Experts of a small language model: width 256, 2 picks a token.
Below are experts of layer 4 (counted from 0) of a mixture-of-experts language model. Rows are named router (the router's row for the expert), down (a neuron's output weights, with its number) and show model dimensions 192-255. Each number is 200 + 20 x the weight over its row's rms, rounded and kept within 0 to 999.
After each expert's rows: "raises" lists some tokens whose logits its average output raises strongly, later layers aside. This comes from a sample of Wikipedia text that the model never trained on.

# expert 22
router,225,229,174,223,195,176,162,225,197,175,228,197,189,187,192,212,208,213,159,226,205,210,191,175,206,185,226,185,197,218,209,209,174,154,220,172,207,214,223,164,210,203,204,212,197,222,205,211,167,218,226,164,231,196,234,193,173,186,228,204,188,180,202,215
down0,197,207,231,175,173,234,234,176,220,219,222,212,205,196,155,233,215,196,199,198,160,196,223,209,208,200,154,197,212,200,191,218,204,182,194,241,216,207,243,252,175,207,231,254,207,185,208,186,182,199,197,254,182,232,176,199,195,224,161,185,205,151,175,231
down1,215,243,168,217,191,166,200,234,205,212,197,190,209,196,198,196,221,185,197,173,190,206,174,198,178,185,187,230,208,214,195,189,194,192,215,193,213,193,192,193,194,180,197,213,210,182,169,211,204,182,208,154,198,190,188,200,238,185,170,176,212,183,184,185
down2,231,204,185,213,232,216,201,198,202,224,226,197,192,217,164,222,194,196,202,222,192,196,198,205,226,201,175,222,188,239,163,231,192,239,203,254,190,206,220,219,192,237,204,221,219,232,217,199,140,195,194,222,191,215,210,214,208,224,181,216,174,214,201,167
down3,197,210,181,216,187,217,222,194,202,180,210,185,180,182,200,177,177,186,202,212,202,213,234,170,170,192,205,222,209,185,208,145,191,189,201,162,191,185,198,168,171,185,222,192,189,199,206,177,217,213,204,220,225,199,218,237,187,215,233,174,206,217,178,197
raises: "ah", "ows", "oy", "ages"

# expert 19
router,193,230,191,230,166,196,199,178,179,232,198,189,202,230,209,212,228,196,178,242,189,183,211,192,203,231,222,206,168,217,199,213,189,232,243,205,192,221,219,194,219,174,199,187,207,151,212,160,212,159,230,174,168,188,175,201,198,192,173,211,174,178,223,190
down0,185,216,205,208,186,221,209,205,193,185,199,222,193,208,213,139,161,214,217,203,181,190,231,138,196,207,212,212,196,198,213,211,176,200,225,184,202,200,192,194,212,216,172,226,228,181,156,188,203,210,201,191,178,221,227,204,224,170,192,201,188,181,184,194
down1,176,203,232,228,203,171,211,213,221,191,252,200,138,207,208,218,194,189,206,218,215,220,188,211,187,212,199,158,184,194,158,218,187,220,182,215,182,232,183,201,168,221,181,219,193,209,216,193,232,220,232,227,210,168,229,214,215,192,207,205,207,203,238,226
down2,215,212,230,212,205,213,178,202,188,178,175,155,185,207,202,195,172,200,177,201,206,210,201,215,172,202,175,216,170,232,194,194,176,193,214,177,193,208,189,216,175,184,225,180,171,213,194,222,178,220,174,178,210,195,235,173,194,153,161,190,207,204,220,180
down3,254,193,225,260,183,220,194,221,186,237,192,194,201,162,188,217,223,214,198,193,188,241,237,198,196,174,185,182,180,185,190,190,198,193,219,203,190,233,223,179,195,176,209,183,195,213,199,209,191,177,213,187,208,222,240,213,215,201,179,218,164,195,195,184
raises: "aches", "ced", "fer", "ce", "ter", "ters"

# expert 13
router,201,180,199,192,215,156,181,183,203,196,228,184,206,191,205,179,197,194,183,205,203,223,237,172,188,179,205,179,190,198,200,226,235,186,206,176,200,181,191,190,240,153,246,197,216,226,206,225,241,196,214,197,191,222,229,224,230,195,176,188,180,216,210,200
down0,259,213,181,216,181,239,229,220,177,222,189,188,228,214,211,193,214,198,198,224,205,199,144,173,195,232,195,194,201,179,209,199,191,165,191,208,227,200,193,209,154,219,179,198,209,169,153,209,214,186,203,183,186,218,207,201,161,181,198,174,203,195,196,192
down1,191,198,196,176,275,190,182,205,205,213,215,209,211,210,197,193,194,180,219,220,173,236,181,197,203,209,200,196,184,170,221,185,223,189,167,195,200,195,163,231,216,214,195,206,211,165,222,230,192,208,204,216,204,185,203,175,224,215,226,176,210,169,223,200
down2,308,230,190,157,175,207,200,221,198,217,201,167,183,210,241,218,194,219,260,174,225,230,207,223,215,207,168,188,186,188,206,166,201,203,198,196,241,195,202,174,225,201,207,249,182,214,157,203,216,204,196,215,218,209,238,212,212,183,219,181,226,195,161,210
down3,205,185,208,232,181,187,201,170,210,190,196,179,185,199,184,206,200,208,172,235,191,229,213,196,199,181,226,208,202,187,191,217,224,215,227,196,211,214,195,201,198,251,195,165,195,188,232,199,205,183,217,199,214,194,181,213,226,237,213,217,192,206,234,205
raises: ",", " and", " ", " order", "."

# expert 18
router,184,223,209,195,199,221,201,213,174,236,224,206,233,173,217,202,231,202,198,169,171,175,206,201,220,191,215,207,197,193,214,163,184,219,224,196,240,173,203,212,214,189,184,193,195,187,190,181,204,216,223,202,224,205,197,209,193,172,185,216,158,213,200,208
down0,238,202,221,199,154,175,181,199,202,193,202,171,227,223,209,237,173,204,186,193,210,197,224,178,172,210,199,183,194,190,205,218,210,202,205,171,197,227,221,186,220,227,184,232,206,195,182,242,193,198,175,175,215,169,182,192,195,206,186,222,215,222,208,176
down1,190,208,188,213,189,187,217,183,225,201,164,193,212,210,208,168,158,203,192,202,207,217,187,207,207,202,187,193,188,190,193,196,206,194,199,184,190,195,183,227,232,215,214,187,258,198,228,234,184,228,178,244,219,180,195,174,220,218,192,198,235,183,184,160
down2,202,172,219,211,232,191,218,250,226,186,181,204,197,210,183,190,201,203,188,195,185,212,184,196,208,226,198,209,185,213,178,209,201,196,208,230,159,235,211,194,207,234,201,183,183,194,171,188,186,238,199,228,213,191,189,187,191,171,202,182,240,190,206,205
down3,232,203,196,204,228,193,198,208,170,225,194,197,226,172,195,208,211,195,208,208,147,225,204,213,217,209,235,203,195,157,244,222,206,168,202,206,186,217,215,191,219,196,192,165,136,202,201,200,183,202,213,200,218,184,200,231,197,199,162,206,187,203,211,177
raises: "'", " and", "ight"

# expert 11
router,218,147,206,197,212,239,180,233,187,215,197,208,194,186,200,222,185,194,207,231,178,176,216,202,215,190,201,217,190,193,198,201,215,216,214,161,198,191,189,197,201,219,155,197,200,213,173,207,203,219,209,201,199,205,190,184,166,263,165,183,210,202,210,140
down0,149,227,228,213,174,215,235,197,232,191,219,211,208,202,220,206,201,222,197,202,227,214,182,182,215,189,220,199,182,209,192,220,186,176,217,202,207,191,201,174,164,205,191,162,183,200,195,216,222,206,222,229,173,205,203,236,208,153,191,191,206,245,227,184
down1,206,212,242,172,190,168,218,189,223,209,224,201,179,216,192,195,208,235,214,180,187,203,199,201,223,174,217,222,182,216,222,220,227,162,197,210,195,208,190,204,234,177,231,173,191,178,199,157,209,209,197,196,181,212,203,192,192,193,212,189,195,147,162,210
down2,178,174,211,166,195,167,168,192,185,172,174,223,171,204,240,229,181,219,243,194,236,207,217,198,205,217,179,173,194,150,219,190,215,201,212,194,209,204,206,210,213,215,198,210,220,184,221,191,234,194,172,190,226,195,174,217,204,171,210,191,192,225,200,210
down3,206,196,182,206,189,202,197,214,185,249,166,174,196,177,193,192,170,201,212,221,206,191,195,220,228,193,185,229,230,163,215,193,219,183,195,187,221,225,169,201,201,217,200,193,168,209,217,212,239,160,189,186,215,186,173,198,215,208,190,164,210,175,174,174
raises: "'s", " in", ",", " with"

# expert 0
router,216,174,203,224,223,184,195,202,189,209,181,225,231,190,231,234,177,204,189,198,204,197,201,192,215,190,181,193,173,200,198,178,190,253,195,196,202,239,174,183,210,167,237,229,236,246,230,210,205,176,166,237,202,213,202,206,178,158,162,195,208,212,202,206
down0,149,205,185,195,216,200,181,152,215,190,207,148,205,187,186,191,176,204,227,217,206,197,209,207,253,179,226,187,191,195,185,210,185,168,210,219,215,166,218,206,224,169,172,251,229,232,166,185,210,211,191,178,208,208,196,205,176,164,194,197,196,207,233,196
down1,153,187,189,203,201,219,172,206,219,222,229,198,214,197,206,224,221,201,230,200,164,200,198,189,237,187,206,208,206,202,227,210,187,159,203,193,190,218,194,160,208,179,193,219,220,205,175,194,174,182,220,174,219,180,209,193,228,200,190,189,222,223,205,249
down2,155,198,201,217,189,214,205,203,226,171,218,219,224,182,190,226,204,191,190,176,209,199,196,204,192,252,172,211,203,206,206,192,213,173,214,218,212,212,209,189,175,178,179,195,238,188,212,251,197,160,178,226,200,149,194,214,208,188,185,194,247,161,190,208
down3,240,215,155,191,206,182,210,235,166,185,213,224,187,202,191,230,193,223,223,198,191,217,153,195,165,212,182,190,189,185,189,184,217,219,191,191,183,185,196,218,199,200,192,203,195,182,197,174,223,230,205,221,188,224,164,200,194,180,203,163,191,165,210,182
raises: "s and", "s,", "s", " and", "land", "s "

# expert 5
router,191,203,176,193,181,245,219,191,194,167,192,170,167,242,160,158,182,206,188,166,178,207,196,189,177,165,214,167,203,213,204,196,201,191,164,220,202,213,188,199,178,197,200,174,228,197,208,179,211,201,194,209,175,188,176,173,215,224,200,237,200,171,197,216
down0,127,178,228,190,194,220,190,209,186,177,153,222,220,240,186,192,188,176,192,229,186,215,198,229,203,219,197,193,198,182,224,223,156,216,209,178,204,198,222,195,176,152,199,176,218,230,222,213,179,192,217,176,193,201,183,192,228,213,188,189,204,205,203,212
down1,294,205,203,242,224,184,203,188,212,210,219,204,184,150,239,190,200,200,197,190,185,169,227,196,182,183,189,205,201,196,192,223,208,196,205,195,178,233,216,183,233,207,175,210,243,203,198,201,222,225,184,229,228,239,196,209,205,199,229,199,229,198,238,208
down2,194,164,213,219,230,208,210,237,212,227,225,216,189,186,207,223,238,203,193,201,213,177,218,208,216,183,194,193,187,214,224,181,188,188,185,205,204,216,194,182,203,186,205,198,201,242,202,196,197,187,204,185,187,204,238,184,212,197,206,161,205,206,173,191
down3,252,217,194,236,204,193,174,205,204,212,189,244,181,202,182,192,197,216,209,191,186,202,199,204,203,222,193,198,184,199,208,193,200,196,229,202,191,174,223,217,239,211,205,221,216,203,211,229,210,187,165,210,205,219,196,194,191,179,202,172,219,187,184,196
raises: " only", "ter", "by", " subsequently", " others"

# expert 8
router,218,232,210,188,186,203,213,156,175,220,193,211,195,204,194,213,197,239,242,204,184,220,185,192,168,201,181,240,190,192,237,192,202,188,221,200,213,188,202,228,213,200,207,229,187,185,212,213,228,218,230,205,211,185,223,206,216,197,213,196,213,184,176,223
down0,229,192,194,195,141,194,204,181,174,215,193,226,158,195,172,207,210,192,194,175,176,181,236,211,217,206,220,208,198,197,238,195,193,199,191,201,199,185,208,219,204,177,200,209,190,186,195,189,190,177,199,204,247,200,182,223,156,192,215,236,203,182,148,218
down1,168,213,206,186,215,189,170,186,214,193,169,203,256,169,205,179,181,195,184,226,197,202,190,201,194,177,184,199,189,162,207,212,195,201,202,210,219,190,195,175,216,211,179,186,193,238,185,210,190,216,206,176,214,192,198,211,182,216,184,196,182,210,189,218
down2,209,211,175,228,225,197,182,199,207,178,227,181,216,236,196,217,218,212,197,183,218,203,218,197,213,210,190,173,176,217,169,172,203,192,192,194,206,197,208,191,195,206,211,219,208,227,188,160,160,235,209,217,221,206,202,207,224,246,209,168,190,210,184,195
down3,189,191,223,231,185,222,209,220,192,211,182,158,196,254,220,180,210,203,172,227,232,153,226,257,183,202,225,211,224,184,202,246,209,199,174,192,208,235,237,222,207,213,203,189,203,212,209,254,192,194,201,188,223,208,210,180,215,210,184,174,170,201,169,199
raises: "ed", "c", "ing", "ed in", ".", "b"

# expert 6
router,190,190,205,210,187,187,236,179,198,187,218,199,237,229,198,172,220,160,231,201,204,195,191,252,197,218,196,231,182,217,186,199,199,202,183,218,193,221,188,233,205,230,206,178,196,225,211,199,193,210,199,223,196,199,176,171,211,183,233,220,226,234,193,181
down0,111,182,192,205,210,192,216,227,188,191,218,211,184,161,204,197,183,164,200,197,206,158,170,180,198,201,209,194,232,191,200,183,253,220,197,206,185,188,162,225,180,182,198,189,204,207,251,208,197,279,234,218,186,204,178,210,178,170,192,212,211,240,167,211
down1,167,187,226,198,213,222,231,199,187,221,160,204,180,219,218,171,230,223,191,203,187,183,188,168,174,201,210,185,194,216,200,198,246,212,212,193,186,190,235,181,212,178,180,171,184,198,204,206,198,208,190,171,202,188,155,158,198,210,193,210,200,148,229,198
down2,211,195,209,152,189,191,210,193,197,246,181,190,158,205,203,195,202,185,214,206,202,221,167,184,159,203,214,195,209,187,171,199,247,187,188,199,211,198,217,212,230,200,189,213,195,236,215,180,192,198,214,214,210,196,187,160,173,176,197,204,157,174,235,210
down3,202,243,210,222,195,201,197,205,229,173,202,191,219,187,197,217,193,207,214,208,209,202,232,218,236,224,196,212,214,190,211,180,191,198,205,205,169,189,182,209,182,192,220,178,181,191,217,204,197,190,238,218,150,200,213,226,215,182,199,207,244,248,185,207
raises: "-", " into a", "- S", "- M", "- ", "- Sc"

# expert 15
router,180,165,242,205,240,221,193,202,218,185,178,190,158,195,218,204,205,226,153,196,208,204,222,216,185,197,183,179,218,184,179,209,211,168,190,231,183,193,215,171,182,182,180,230,200,195,212,204,178,214,223,189,189,177,215,172,180,210,219,194,178,169,206,211
down0,156,219,219,206,177,243,208,206,178,211,218,222,212,203,195,211,200,222,223,218,171,206,234,202,200,183,167,208,209,196,228,236,187,176,199,191,215,170,194,178,206,229,188,141,278,191,240,184,238,212,191,183,184,206,217,210,214,200,193,167,216,223,202,176
down1,286,199,213,207,211,197,218,187,207,219,171,178,174,191,180,216,189,210,216,184,202,200,239,202,213,240,234,217,202,182,208,210,192,227,185,211,185,245,219,183,259,197,178,193,216,194,223,180,192,186,183,203,183,201,205,214,216,178,191,212,178,201,196,205
down2,192,197,153,213,190,192,213,177,175,178,159,222,187,224,181,177,203,204,159,187,181,227,200,212,195,191,225,183,187,224,227,215,220,173,187,202,205,200,189,177,213,213,202,229,156,208,195,163,206,198,157,181,219,230,197,204,195,185,194,207,200,215,219,196
down3,153,231,181,206,233,184,198,196,220,196,205,226,196,214,203,203,226,216,208,240,203,205,186,185,198,211,175,190,210,182,243,228,206,214,180,185,209,211,173,202,235,192,178,157,216,203,207,197,218,228,197,189,228,211,191,196,211,234,256,209,196,199,207,227
raises: "\n\n", " After", " They", " When", " Their", " The"